From a checkpoint of a small mixture-of-experts model trained on Wikipedia: 292M tokens, 9169 steps.
Below are experts of layer 8 (counted from 0) of a mixture-of-experts language model. Rows are named router (the router's row for the expert), gate (a neuron's input weights, with its number), up (a neuron's input weights, with its number) and show model dimensions 0-255. Each number is 500 + 25 x the weight over its row's rms, rounded and kept within 0 to 999. Numbers have three digits each.
After each expert's rows: "mostly gets" lists some tokens that are sent to it at least half of the time; "comes after" lists some tokens at least twice as common just before its tokens as in all text. This comes from a sample of Wikipedia text that the model never trained on. Tokens count by the router's weight.

# expert 109
router:503503510461481531510455550442515502497480530523538485534534464453559524474536521492523483515538523528488466456538524537478467519476481496530457489533487518481495489463531524472479534529550530531485526470523478546521494474488486520503498508464486561518484503519509492499500469504494513515453502507526480477496518496500539554492467527521506543512487506524483492482518484477460496482510493538458486504508535491531516508501467473537489503542524512487476516473515530504534528493555514473493501535500476522514471514485472471467507500516517542531485502492520493524484535474515466485497501495467538461523516448488477538487517492511514514485464500497511518467517541461504496493511509512463472502478506511511460527540498519510480505476489487508525461546495472470455477527485481
gate0:514539479500528490540515509482491501518486481494484528461533507487467509486466488478481460488461486470493481510502521519473476488497482521462533484523502516489506518507473528528482472511494480492498518478506488545508505484513498495472477505527468541483477496523494543485492475501501497521514463476512524507505484489480525500485497491479509519569486540549522506500495444501520516509530491483475492489492479531472537515509563512477517498510543542494550495539465486518542552485541516519488499491488539518468474491490516502461541510533492495500539520503474498471483508470470478468499534482512527488464446485504506504462513461455481501578489551500477515469489494469517545530482504532501508506513504557476550509484455495528469526577452534513491484472508523523542485468514505
up0:521561479493526500539508511483508472512479476486493515459520515479460507493459495478493471488456482479477480511521501516487476460500502499450527488535507513486498523502477527515481478511492496506497513477509493519487513488505492493482490495516461537501490486526513544480491470493522474521514459464511522503484464491483506486495499506480504513545484554533493528520498444482510519508525493479472486488491497531475543525526565521450503474521531543498528496531480488496535553490546511528479480497495543525466484497459526505473555520535485498512545513509470495483486511476469477460500532468508521495463446480505507497466492478451491508577495534478487519489487501472525522508501504526498503497516512564450541507501488508513463527563435516526493472467528525522539490465511519
mostly gets: " co", " bo", " h", " mo", " b", " Je"
comes after: " ", " the", " (", "-", " \"", "=="

# expert 106
router:461512526496511494471534461465495485484480480529481492505528458492465494477491525543532473510457526492495500514525545517436506522497469516473523514523519531535492475476509536483463488539533549529507504480491500500499465533515511457496530531510476465478509525456494493513491500471470468469478526492481465529492508521493470502480515528533519470539507467491540531516526507483462547491494456528480462449516468516485490528490497510493448502519494530508530512532500536465512505490466514543507465461508514480539507535494487532516492524529526478464514524514537527551506503495476483464470537488528517524488527516521536496531546488498509510514497527456537523509511525486501479480492489520475495526500542517497517539531487460537532534489527493527477491540496487539515490461467484
gate0:515490465494528512493499476472494502497518456477536489528491499510475507539477476435512483467506476521495523490496511539455462517475474443519487514472512489481506500533488515506475547469512483459530515523481496516518448444530508511478506489469492475513485498510526484505443505534508519531520473498460532512450495504525478509482462470513499443497507521474496493502512516496505521499438478477516488537515485522473532487509515541498443513512491502515518509538491483516459502546498523520510515469478475478521494479497486466454488474485473551502569507502496474459490491516559484502542531522503500555530562503462488495481451476476496501537529461517498469521506488499499512494501482490516524509499525476505482549514520507505521463526521500472473505517564515480503503531472492
up0:515475492479510474510519501523491527495490479502538500528512534540488504512471538435540482517472443523517541504537535507501471530487503501521497534517494487517490518484488521477485540487511500554525509467510505494477452477513532490489487476442507480498533509521503459490474505529474508499485454504506567507491499528505491509479461483513524490502514477483500503519520520500520530526437457529535497497543493500483534540484532523504487505527441478502538529513547459476469526553514499494478497491476483486506541515532502499466471475519474505448556537501498500480488480495511482501499540539488488508506522502493473499448498481513476495513526478503490507521484481535514502478445449537515464522467464515491505490513503481468493471509565480483472498555504449489531510501491472
mostly gets: " 0", " four", " 4", " 7", " 6", " 1"
comes after: " |", ";", ":", ",", "|", " ("

# expert 10
router:521532491496521517481444505454492478500488514496524451537511463498536518475525539483544521520471517512508467509528515535486482538475491538515453528535496508514506491480511479504475538529519498522461498443537492536492557477537475522535512550510492536521512537532506476492460528492501477515461520504509483505522522486463520531482448515522450491502515473508444479500553530519453491440532520512499492510498508520530490521461471467515514519510513481522524518527474531507507498489475505499493500552467531503494473517505482460477535469545522535490511524545522512526503508483513497478484504479522509460531520491526441537480522519496505492515495501488497523512474528501532485464481512529460536478498467464535494529488477513490481507512473493479477455493515486473506483531478479
gate0:466491485506493477507515498502480482509479473471490490483489473480489490457512480465494483486557510526560477481508491497504523493518537506535506494490474475523461486485501534556509530523485441480478479528512529506456500504454499517517507487503495492503515505528477474500454516489485541510477491520520528545474526504487520450509516469465513467489505480506466477465532492498522521491532509544542504503451492515524525514499460516462480490471491486460546501478499530506506509506467528487510500501519424512510486530516484498497442503447503494481497472489471457514488456535516536556497465506493522541495536504554471458485484512497523528491452502497465526530509515445468468479510498480521525508507525478500544543527492480489501477507462537518512489459522479517530470540531489
up0:462499472499510499499458521503493535511485466485487514504501474473498530485491488508465531503515466506557492479476483497475535494532512510500487484458501473470473518481528496521499502516485472451507454497505490526507500480488527513492476550519506477493478517527501482528452496518503537556501530500485479524461477486502475488514491477465521460489483459530492486471525490505508511517543503509556516469482508535542569485501442518468478539477502503452577507480487517492512478553492526506539507516514471473493481492511517495489505473456476520465497473477440494559496482528544538500522486473496534526475505494483473507510481492487496540475475506503487544504552545472515507449510507505483511508551499490479526526498461495481521463523486521502535494466517496500543470545503486
mostly gets: " Ha", " Ja", " Ta", " Ka", " H", " Bar"
comes after: ",", " the", " |", "-", ":", " of"

# expert 12
router:515553523462527504504449546445506450503463498499552501526532475488557537459559540506533484487471514488490486464516491543469454505475487490487452472534516509466486510492512512456489533528521506532499511506513504501518470491544484527551533523488499497498510520507478482479538500507482507536485522503515468522496472522487530493475446532523514509493452516517519509493545481481468485491517524487513485543535535504550534505506481488504530497535518516528487515497469522499493486483571518506543513559514472551553493537521481493478538502523511533525519481505554515505503475518505513505475504467482538476497507496476479527511536489529499489515497504522533482510500478508536483496474488466466505485487501509475490523503451504513499523495497497531492496550501495506453512527494502
gate0:499495493478458519501486495471528497518538439469502531488459479470490526492496457519517510494493480513476511448516522495497508471504520488505513458452530514512544477463466499490509492507510496475520474488494470441501518493537541516484526459485536502500509512496517495522493504511465513511509485506514505493518447575500494501469454510468474520491500501484528473475535484517527465543498510501475512507521502475457497474508491500537503488481520523516491513485463489500522437488512458483540503530522503450502471519526491522516535490485460502484489578482468506494472519524504459521460486499545506546517515458500458516529487457521480462483488493521462464498541499495473562505464528469511497484521480495525507500485493522484529517529494466489458470520554508512534447502495489
up0:492491524510509500537481504520497488466536486450482453504525525533474467505495508511475496434542477493485501531480498482503507511494500534465482546530475492482510507521482522503503504474463506459500528496473506538476490496539515509485514559498448457493500500573482516506482523489504517492465517473499493493490507466507521525497519494519517517444517513488450527501482484478529535483487498543499475528500497479507496488519486511471487499547475505441525515511525510563537527500477500503469486487500490499476525479493519496488460497493529523487502454495513511491487521525500498449507481510507517484507493545478590528473473510462504545515500509503494489508491562458475479468505518571494500527500510484462498506539500521468473520478525506513520510433506521492540556497459478
mostly gets: " imp", " comp", "Ch", " c", " Comp", " Ab"
comes after: "-", " |", " (", "==", " \"", ":"

# expert 21
router:503481485463513512520470520502517497484493513523487499533537492492461485459509480547514484497508524507543489450517503548502497519492476475502479480501475491513470535536527494495499484551485551508529452490472492471487470503513536460515457525492533504476549458537471440477540452510468501476504515525493465528515504460469487523515552571565482502518466486485507521490541507489478537514495452473509510505495483490510511502496507483478514479482488536481493545474493484457518507485507491528508483506440485535484515519517480465501460493489534544482440481481492499487514477517468485527542531509501551500527512470503509491493513489479529484479495461502555510467492501484510510510534464518486507526491546497514474507528478454505484524501555477532506506507512482505487466517481482
gate0:547477509517512495532533490513473524503497528535494517528480488468497517530506480518512514486499518521544483512468489474449457469489492487483508501539483492531476518493492526475496506534507521536482487510492486477506475453534494456540497531495522497534537511499492503475514497481469490533512478533499561429510501447525464474507518487487492494495485486509492486455495491488499520463523489496519483485453541489493516455513495513477468496548454514526513516434511521519503567526523485479498527524495537502499555427499483465521487536482543488475452477462518491466490480516459516492538462470477520473533512520507494501465477511510508528480489486504526510492524507519492455500509514512537476490510532461531505477515515502452514526489470501506506529463498475470471464487486444
up0:436529485481501483483499470470518452462494445506501501426532494497503474487487519502511487502472511486487531479521520532531502502493525479520478483499504483487494509481532455530504460496489499484499488489491511497515535546481485515488488486486461515463478474470508515522475509503531500480479498485473443530462482555485514549487483519521524481496501490504513522521501499509492461536451485514508510533529470536491508559522502477500493481480550521468466464525494457465524454468482518479501504464519494497515431533529524542537505485527464511514558514516510496545573474487547489494471519512490502535466495465484492503533496484499503466545510499495483463531508517476508523536507494511500498528462478523475520509510475510558478490464507506502466502511521495541490520496518540
mostly gets: "for", "ba", "fa", "mar", "gra", " Gra"
comes after: "-", " Al", "al", " re", " Ar", " A"

# expert 13
router:517504532474496507521466534448507494494483532466514517502521508452583523499522501485515508519522516516476467458522512519486480513475499499517444502538484505497497502483530499516495524511499517518521474488527513509481510441487481556516507526487469509491538527524514507504521513492480493502489524492486514492500493520499522528502477525516529507466490530464443480500516534497495456516534519529487514523513560499559494493525464487521514493527522527517478538525492509527521528464577457500534545575497520540512505512530491484487534529486509539548496478457524519481513539517478498501473467462511513504511474450501476526547531524524490499517511466489511467503509479512515503469508514486467485498482503512506481509515511548525464493496450520472501465484527494433493478524506512
gate0:462568516489514504478503511451472486492487502460479517477471509497477478492523509514454507538495465518495494530485502528486519474537488512478499537475514499512471532529552502498537514504528534491462470469499503479478532482478514526481505493533490473445478489477503493512494537534525522479466522488494524504491522518511503486522493487508475516472507524514476535469497502466518490543531504501556507498503468518541518493548493511514515523492523531532474502557487489516488529477533488558494526483496488494519497513519524476497504464493440437474542475472512538524523540512509501514534459475499451519519474516531500516512481530515464475512522495499475492483491515511473491536508520504519533475479492556482475533482545483517454540572518526496471541448503514524489506469489465
up0:460542524493525511483491510447483496441491511495479540471491502523470512489542495531457509529515439511479475509474514516523537493526514512502533549491514488510473518510518500478520516518517519491502483478501469442505489488489514538494477471526465456456481489510463483517479544543501520482434545519490545484480509495524493500512477506503488529486506501509482524481484511474551502531521498500526524523498494505515477469524497493507497525465520509498475510564501496517495506453546499515503550507489504501553474528534502456471509458472419488453510482465487536538506499524486500485533466485478490540507477488505490511497508484512491471494535516535474502510501548538453499508508532482519522477483467532500479533479541490531488530556506521502478523484517488520491508501492446
mostly gets: " p", " b", " h", " c", " tr", " sp"
comes after: " ", "-", " the", ":", " (", " a"

# expert 87
router:506472529474496542551484519437507506465474495523476492507546476489473473473476479471486506519519537504471534480543529484494471453466499502518510496535475469466524522497500504466509522509486524532503493489492471495506483525520490504511488524552508470454539500528536461450491503497463520488508497531468480507490475482517513501486520539510477489534471513508543537540507467501512526488515455522549496511504442472460465541535496482482466524471504515511478521491548531456515490462499536475508479476505538522523510487504478528533523516501548544512494507522517526519468472503524459476474537513507514547514483480510495523540549510525507484522514495526518484470469519503490532506531476519503495503489532489498506526512461482499481544490525465546546521547522506471470478483502503
gate0:490511502513491494489482444495497471468524457535476529466499536554533520490496483489501539446513507532529426465484498519510526506482503485523547502504561528480530472515468472535498515464535517530522537497449522533471517485510486526478518518541476474518516480502487505495530522544539527502496520517494503507488509507493479475498486481552531482513498490478490482534476506500518465522491498490480486493510518482506522513552472519473493484466474482501465524534473526519507492506489553511497548458528554507491480509530517512511556485499467468494511484475508530522523505501523515496497525496504469530493477569523519490490512544491475508448485550569466497485489484498511499503449521474519516489476544478482519492498541525480475500462452489507506503495499494468495528526502515
up0:515503488524508519500528534517510517523506523458505486525487488467505488516509534542522479545479514501488544531480508438477489513513507502462484529540435450488483531499532530469528519522469469451504469510496488479485476470496509468506485513504553531515515510506530506509503475457497500482483503493482479509516464544483521533537517507474485520503469488561528463464525485512460525476462489521503528471497507534505479495479513518521478532522482504495526497485511509466471484479489457493501472523481436537528495532472482492495467500484513487514492478473497494474467484497500516470497497459464533477497544466453507481493485479528514446554526488445533493540458509512474469497564466498478524519556482487468480503490476493532505464514518522509507525489454490511483480511493476
mostly gets: " con", " de", " re", " sub", "In", " In"
comes after: " the", " a", "-", " to", " of", " an"

# expert 93
router:503489511485504502521466513430533508517506506532531490537525460499542483510546505514508519481475523504508479480518551499506491521534496515525508544497531477507454530507530470506497492545523525495502477485532527465517461522540504504534483493535495512478542450530521516470478479516487515515537536485485469534509524499487525499523485515485450517539498525484470493507529533507470524464498498489542505523480461526523536507471520474486494513510517524500463518501496552474459528498508499497519485538500495513459465517531514454489533481514540517463564521528513483529487461473511501539493522472479502433542518485519484547466511546510536521507508500478541462474504493497498477476524479512505536477472479505518460535522487453487495527479518528467521515512482494504508531517473534
gate0:512496463516509436512526533500485511494482499483476547514489490549501467473522505489538485467513505561502509492498480492514513480542523491490516443520529479448511517482499484495483491498532485468544495514517541469519513539521514473522482484481510479468528485523507503524481514512509508525488527486456502507577509472549498510469541476518503460482506484504516473485463477488488489529514544500539537495507506532499495523522494514458495494489476496505509487505504487482521532500476493470507538489480490490519498563485521504483468501501507452495510445499478444515533477527487470478507540507475499532507457517509481477509526481522497476488494474467530478542518503481475482434566493538489514550475516502509548473524485545458500496511536501512511524541453513488445466495482511
up0:488515533496487534501491473517520484520510519512527461493501531454518516535493481495417486525485494461514491520496556498507466499465472506491478515447475511528498471513521512512499501535470517486472501506492473533462478474472481530485553514503483518504479513493487502477531518503484495457493470510523488501468508511459486451535474521474525549497507522512507536501509497531525519473499448493480475493505514524501516467491507484534497521489515494512483519493474501521490491457519496544474444529502497509474539455509479491534508495492478541543484565505531557492475498476530533525497458482533509490487521495496517525462471516473506490502507512526503506476467465518550496568443504445505479460518504501473490523512499471552488497492460483495516472454541505510549528501532504
mostly gets: "ā", "ū", "á", "ü", "qua", "ö"
comes after: " C", " S", " K", " M", " F", " H"

# expert 74
router:495492545482526555567492489488534483502489508513492458524557523489492487527497487487487472529503539485502528446533487477490456489486497423501504500520452488460486539548541515450504505541474481518496497523505447493534469498481507487528497513510497538490491521538515465488499493512449519498516504513490480549524504479507454508503500506512507541514474493499528522512516483474449496472526523513533474522510486511510504530511494484501467511495522506471490528504487538479486535494519552500488484507481490495535489521472477513463509494521549534495467508524487505529449522497519460490512517509466514487518489491545497523477518523522520494513508493531525495453472511523527491492447474557456479516450528532488463530541499482556509520498518492522490513517516469506453488498463522
gate0:520500471544489437499493499513428500564510512524495500450485496520492492493461496501489501529555442484521484558511476489505515520491514501525491482495484514534509463492481508463500523488529473490472492515508520569484528484506498542488491499471484497537501528484492523504478489511493510473492452476510527497529544486488515490480508455492532474470497494531491495510494491512513530494530551503467496503532491527528516491492539502491517458491507524518553454517488470516480480501490496482486463548511508497538511465518506479456492491499451527496518531459499492484467446522472476508500489484488462500505465466485457501523491523506505500492507526525503492457520483482453480545464504477514500500542469451481540459476511486477516492476489487501501555524482567455526475485493537
up0:521509492514486466522484520552481484508505517486511490464502475519470539514458525495489519473499497498505489506490456530524489459462457518493519496537548476444510520490458488484468483480503479466483538530518504510534462506517486515480503497462485497467492474507470486473472479502548515523513500473464509500513513491561518482473508532489516451506472520544496451533527480486479487507532498506528456465518506474529473503512502471486493498497531523507513503500514489475472461524482508504485532540502540480508489468456504535515508480484503506506536515558487510551535483520521517470531522495442512476525475506535479484524477499513523467527475505542490521470503473521519471481511556512528500469522494420449427445526499490488481522510509495514482473489470514499518492499488525
mostly gets: " de", " ca", " la", " vi", " so", " ex"
comes after: " ", " the", " C", " re", " c", " \""

# expert 7
router:473517539487523550506510465493523502456495513496511480494525477504489473465497503503484497531481506482477546512508497470487507513537495473513526493539508521526464493494467493523495483490493508521501491522475531460501463528518528471487542522519472481450530504491455516560509524516475471442516503507502480513480511448479497481487517524527527492535480453514537533516524512503474523469537477509512450526512474505473495523461536459485470507527503454494481535491480477480526528505467484530462484468505499467533490546517440538539516493513546532462460526549515530521521523474523502460485527522520521456499528527508516486525541513510536525515477510490527517512500521522515462490473465523484471512545541529494475528511527484507488528478525513513469521501515482534486461494481481
gate0:505485458505526476484485484481492500488503483536480519486468501502511510495506516523512480536513513533528494498522483482458496479457484511552478515424478555496466564495508518555509480481493481454517494462500459504534511504501501493512469441465478500520495469448467463521511485514494516528518479498464445487487513478479467469528469446468497492523520475505499498461505488487514529493503528521497517532475479523509501490529499504465513518505551487513516534467487501540453526554528452514491499478477475477490475488482507525510495468491540498444532433533472494524527493487476489556501529492484510468477494489534500495476449455485472511529479496497485501531503508502519476493477492478485541498517475482540477490520484487452496489503510469490545476497477487461492505463504517
up0:545471517515494496468480523517513507525543507525522492493462472504539493488446526505479524480485553457490475509477483493490505542519533479474513517516525433489521445533488525480489501562486501476489497502486508481438524501505503540517482492499513538495453477516487527463447509520522506471520504472543494471475454505476496489472472510492413474533472478517483471504493506519512532491535478508487553487500481471557534455490515498488483541521541451506492532474479453507510517505502517480518492500500487503528485525493482482500528518465512515481522515533469507525478461489448516510528516478488513525533538480484522516494514515557522474502493493478504493501481514449479441479485478475481478458483502488511539500490497513483520495509501499495498496501491510470456452504517511
mostly gets: " due", " until", " addition", "After", " just", " claim"
comes after: " in", " a", " was", ",", "ed", " ("

# expert 121
router:525502506479493527528489548447524469519511498525504512548501513461569507524518504505465495519551526523524451479513528525472495511503490474527466482524494470494477518485522505510517496520495513495504473487536542509521504446514498542510467520479511511518531480512506492469512487475455518492510514481508479494503485478515489533515446531506516515497509531500474493517480513471509494496538492505516517516506539485555506445508438487520462507505512513523524533463502496510514526493595486530505516588515482532548521513528467501487541519523488524519517486497530494502519492504485484514466482495479483475529513471478445526511518494520496503472508503458512467467479494513520474480544478492491508485458480494485476520521483504521512508474464530493531488528538490423509469516480463
gate0:484504506515512511456493544523539483507501457482487509516494501501495484539504515432515472469534452483510522492467508495475474501493460531481509527487490484508470501482523515492511500499525479500560478477523495489443520502507503485463500514516515516503494506487504502452505512476542551500528476444493495461535507502518504516481511464511516505497493533472525463459520507492499505460491510502472467576477492475505498461523482494473426532535475507518511503486509475522505472519464481485520500507482499537473502453514523524455504506536501516501525499515557459466485514490510521497521452507490493489506515470470493475485454549514485520497493507448495489520506516508523472496540443479523441480475467499531529488479454485478461492532507512489488490488453532536560467495472506
up0:531458477533512510500535451489504501493499503496492510505490519533539523503467471538479491525492537529479463501530553473559471491501501507459502458499519510485488467486477486494465488473464513527473481546504537487528516496494523472514523469486509531523511527448517509488457495480528484508507476491462530522522518467473490526544508500436493491555539534532498496574502489551500489516494532544486536460497510458521487469477478516498507494473497475486525496489463531504456517533487523494505477533481504496520507511522506476492494476516519483529485530522441522503474442483486494506489506518471478508507539502511482540493509469478505533514461481522465509468477525492494499507434539463472488473489518477518488522534508500511510510510465505471487519507500475451493529469553493
mostly gets: " p", " pa", " po", "pr", "mu", "ap"
comes after: " ", " f", " p", " P", " b", " sp"

# expert 91
router:493478510502463538479471462483550490518479539513480443518536497521458460513499513502473472512492505517496496503502543513483514506477479560492511509486467472522501494504483535511497473497524540540483493517505541456507490521504530481503526466537481478469500510497476445508476480475457495475541474487505480509515533472498460490527509522527497499540498458498492545503505533483464543513497460510546465490519450519506439531454487470533469485527537499468514518499495531469495496522496514523483466471487494535484519515497463477537486461494539515470491528482508517517462502466512484503509531542490538489486524491509529533468510530537530519481526498473507536534492514507491465471533480518512491510496529509485496534508495462516474547531526498535481522544515521529464495447477477
gate0:483473502521510517485481514526467473470493495502533473490477515503535488542466500482482502447476531523496514532477493476511501486541505541476499482481470546483455470516530485478514506500481512496488515479484510488479489562542503477500462496474491535513510471530489520508484463513495477499477504520470462505494476493432531515512483506549487492507554522493491484500491506523490498479478470493535439408464481485468517495497530490504534559495543497512495497462466516548455502517453492484495483486479534507516503507548526466526482479517480475507529499547490480482534481496501465498481534507482480461517508478508484505501528501474528470489535446469492530484504533463510484492469522549511507496517500501494460464469483500507504516538462495464485496498513512520469570502536513
up0:537487495510496473485496535543485496481491473480483478513486557518485534494515504501542493531468450509506482487535495486507485469492508492489497484503524501536485527506509517538521490500507526476529510509486440498493519533458484483493472489487485490453530517513444488531503491518492498484470497511524493503480481475503434488520525534493512507522471514501485486503576501492526512562478483470502519526529498534530477477529546510499509459475516499493478534489518475465545489467475509515486521518473495456491500519482476491508468522458509470528485526498493492518472531561493471501523492450502464536517513515467535482499497529493521506446493507517519455500481491488454534491546439502436494478498527484504496498510521476472514483529540452501522494482466483514569543493516456
mostly gets: " creat", " high", " organ", " opera", " set", " close"
comes after: " pro", " ", " re", " co", " P", " p"

# expert 126
router:525497521468508496518496534483542491492471527540501514502541474467552443517467490490489464526518530493472504485517539503480464521478483518496480481485483497516487493506553502515469512548499536536532470482544517547484491503480510495537491502479503527542471453536466458475505547531487468536489526476523472523536484518468499534513502544520537521534510525490463526511503522498501511491509492488514522515476520493511484497434471516549501530500473533515511543492508516488517520528540509478498476550489504557500506517519460512479521454517533531527498470512483477536519524501521478492468519477449520485520448495500507517512542497511510515482481476485524507450466532487530496507507474480515499466485449509503497526540466480547500529490499503495535491522531503446480493495482510
gate0:493485467529490517491514476475483516508446493515534538474445458474505525503456461482481467477495509452467522525499529496466496498457489482484476487497532453508508523513545523506491527495534522519510481535539563522495538493491508483527492516434509510458509510496537450491523502520514485472524471495510502503490541471471549481487525505538476532469494521508455506454508533516485516489476496494476545496518505504489505495448510515499507493486492494513506444540513497518522479484472545485493473515485454538452539473513509454487543519490516482518506486480494518515473429477532494494492472480494522525500532484492529494493463488490480485503487515516515498519498493478494481555495473502558507473494505494553541512494484461552497509521544487489506455512507512514496512498541531
up0:510520520465504461516499479548530473495547480486470475510552522545502470481554529481507523507501493532494489462497490527510514507566496521520506517505486515500503494515472478492528494508476496485507524470472431463512463497503519523439506491574470496536493482515485546506478481471486501540467525511521508493499485496501454499513486474465544478535538504500564492505507478469528477516519510501517463504483509511506489516548516501485475528492488488500492541476478505492480540488562454529491527501525552458543460537484511524482462472510503512486497502502506474488507562511475508506501526515461458467529452498514475489517548521508521530483517475516472500494483490505516523479511536482460497534512500505459484481498533513466499481494461495528492540479483502474504491507457500
mostly gets: " Pri", " di", " Ri", " tri", " se", " Li"
comes after: " ", " T", " p", " b", " C", " d"

# expert 72
router:475516514506478537547463511454527516443478506461484504530543504510528495481491504482557466483515564510462511510523481477522503517452500516528472514547510443490504479503506482489450510528545486523488524485503483520506509515501485521487491512480519505482518508517518482505480512505470498482469527541487510527492511501478505500496500530490458462465452488466535500475539470503450521455539475502510504549544495534509484522536473481504465488460524486500543469562531541499507516480508512471513513536455502501508501509506523499469546548541533532499466477503500500527512509532462480464493490505501556523520498495476463519500518492504509480527493494480520530504515489458490516468493530541453502525465488497475497526503489544533470507462504475525489465499504506466465514532502492
gate0:500509447468512484520477498511461507505477487517459521440527519555467530514488538520465492486494548521484532487473520512496517481470457491502483490474540525466505474521481497476496489483500489493551513544517521491498503494487484528496488491515484508491500524516552513414549495506474471499498435509539501499539471505491494511523559492471429491511485499524534516449508462520507541493516474523501484489514485496497493479491514502515446457469507468516495542471503490527482517487511491483515481477512491515521474532515518483455498508509454469527486455501504530448490513512533486496486492481522514473514494514519538461479510487463508492493511499496457520517507495492523531524505523420467530483525497483489514546487478527468477500514515485499525502487465501479496496462568516
up0:486519512421490509488499527479475484444511529491512523531498523471531524478516434493534497501489485469511496507490507503448512471519549534519533529488515504553520519486498485507520484480491500525500489479511505511509501518458535483530507486481485518463463502517474504515459517502538495503486539539499477470459547515500491506481506481489581527485519530479442475494527501489485475523479515490490476498479532523487493506523485512554500537537494508452507499530490461484529449510509503486469510513490497511455491514485542522499498486468554528484477550481493496474495467481486488506512478507477511531465487466471499463537519524512484474489477509530520471496545500493483499527523471501505488509484486516554515502471531456537522505544489459442488528532497488526496464510443496
mostly gets: " Da", " Ca", " De", " Re", " Pa", " Na"
comes after: " the", ",", " of", " and", ":", " ("

# expert 49
router:492500548536535535530479465484507505475453512497530516527511491540533480500482547508542516484516551474507510479515509507452491501468470540518485480552501495522487489502488494467502539541559504523454561499523495499491537465492505513487487531494488561534541522479507459531489507491499512503497522560513500539510496474455477558506479558504492499499485496535481484480527478475459442485489488523522532515519499518506494511508503503521441515512491479489482535532489535521524525448514496482489523535465487492502489496515529494486502484537535534510475533546525488552550518502512526491532484501464526525508505495505479505524533525512483458497477530521507515492447474503541499504475518498463497514505504507531515516503485533536478517470501485458478492473508496492487522531513495
gate0:496457498512481483513508519538496475515497514538551481490487484494528501488478516512490511526507535513532477508485491570479509478485504508502511470436486489503494494498486496504511501458500452440507475480502489540512489485496498499524492531493502520514534471511519493480502484520501485541528479507525490490512493467530488477499486487509483461488529466598505459490489533491532532474517521512481513525481514546525565485526513500494511493482527503489535485492541519498425467543526464485449493492479475494509497479500477510502479470463519486494529478513472474467496460481516510501498513517549467504519510478500478475453500472489476503529531502540482528471474428502516501477473548500505543504553493485529566477524450529489531463493525538512521481509524468495510491515498501
up0:518482514513474485521502481543450453531504493509533493517491491467490494489477517526495497537503505514522518512547528556508491505523522518540490425489483491503497468503501469497510485471486449470495470503494506514517497505510480498493486526502516498507525444506506499494477502510523512545496488473479491492509506487523551498474531465529471505493502479566506484490496551493494515453512501487506500505480517496493510484540527524476545520501524508486543476458524510477445489506504467479450522502441440482525457491499484514525523478478505516539482471493525452494541452514502480498519547518515475489483505450490497505461490471510478475507536523496491517500524462505520487475473527476501503501513526489529571489551463543517534528490513528524547476537548500474532542498509464
mostly gets: " Al", " Ma", " Ar", " La", " Mi", " Mar"
comes after: ",", " |", "-", " of", ":", " the"

# expert 28
router:487455477520500512526482487539510506509506478485472526508533482517479553505469477479490465480537501470473545512497497497533506508494504518517538465463495489561520502511477479486519503478498489519499521495493482495495473522501475483495520533490489478517471488527554468525497472505504461482492481493499533517469492511501528514487533486515472488507516519547546518526476525530559500537483430531536485471470465467475545529518553493492463525463524474506544550500539461481531481508482476504504492474469548482541542489487546534540530505521485503493464488538460519474484513466478508529497512486527504546470487488522511474500508470530519466500509523489491517510478522529494512518467498475558460506491539479464514445488463496523510510506524467491498520524482505510552500508517506
gate0:461524486491492531482465529539476497470493495516500516505505530481481504496488468541496489443543527503499472490527524541437490528500489501546491510532475509477509528476478489467533496477444556497518515545505479518480511510487539544474472485476505491534507542491514502486491496531485457497513548506564535487490517505492552492549512510506492496468512495520492502496520539503491516507472502512505473556517489479534487498521512512476503509513437489518533524476495480490531477481446513529492507505515464507533507514489519517455552487497500501504500474527528515504505476507514506514485551505475569541491458499501481497514487472509489550513532481444481490478523465488478539449513514498510522514545500482472486489528474433515473475514537493478506507517467512511551482502496494
up0:523467522486513460536537460467501506518487498486496503501482461517512495500513516497496521541473492473512508509473467477558529485493489503458487472467512458532499459539510504533466512496547434513499477475499506503532508498519490454522516508549514497484476451505505498519512526478506551471483467490444492517499472481490436498443507495475508497516519507457499490495491467500513473505519482447485519466480537519466503481466484484529491468489545505472468486506498507517480483501555488467496498479456537476469496469517487496536461521521517534511502511480472490482497525482498501480507435487507439462522541500513511499489504540499510441463484532530529504496491561502527487530466490476497484492470521506522499525482524560497527524486465543500512490503539494482484493485516486
mostly gets: " by", " from", " with", " on", " over", " into"
comes after: "ed", "s", "ing", "ated", "ted", "ly"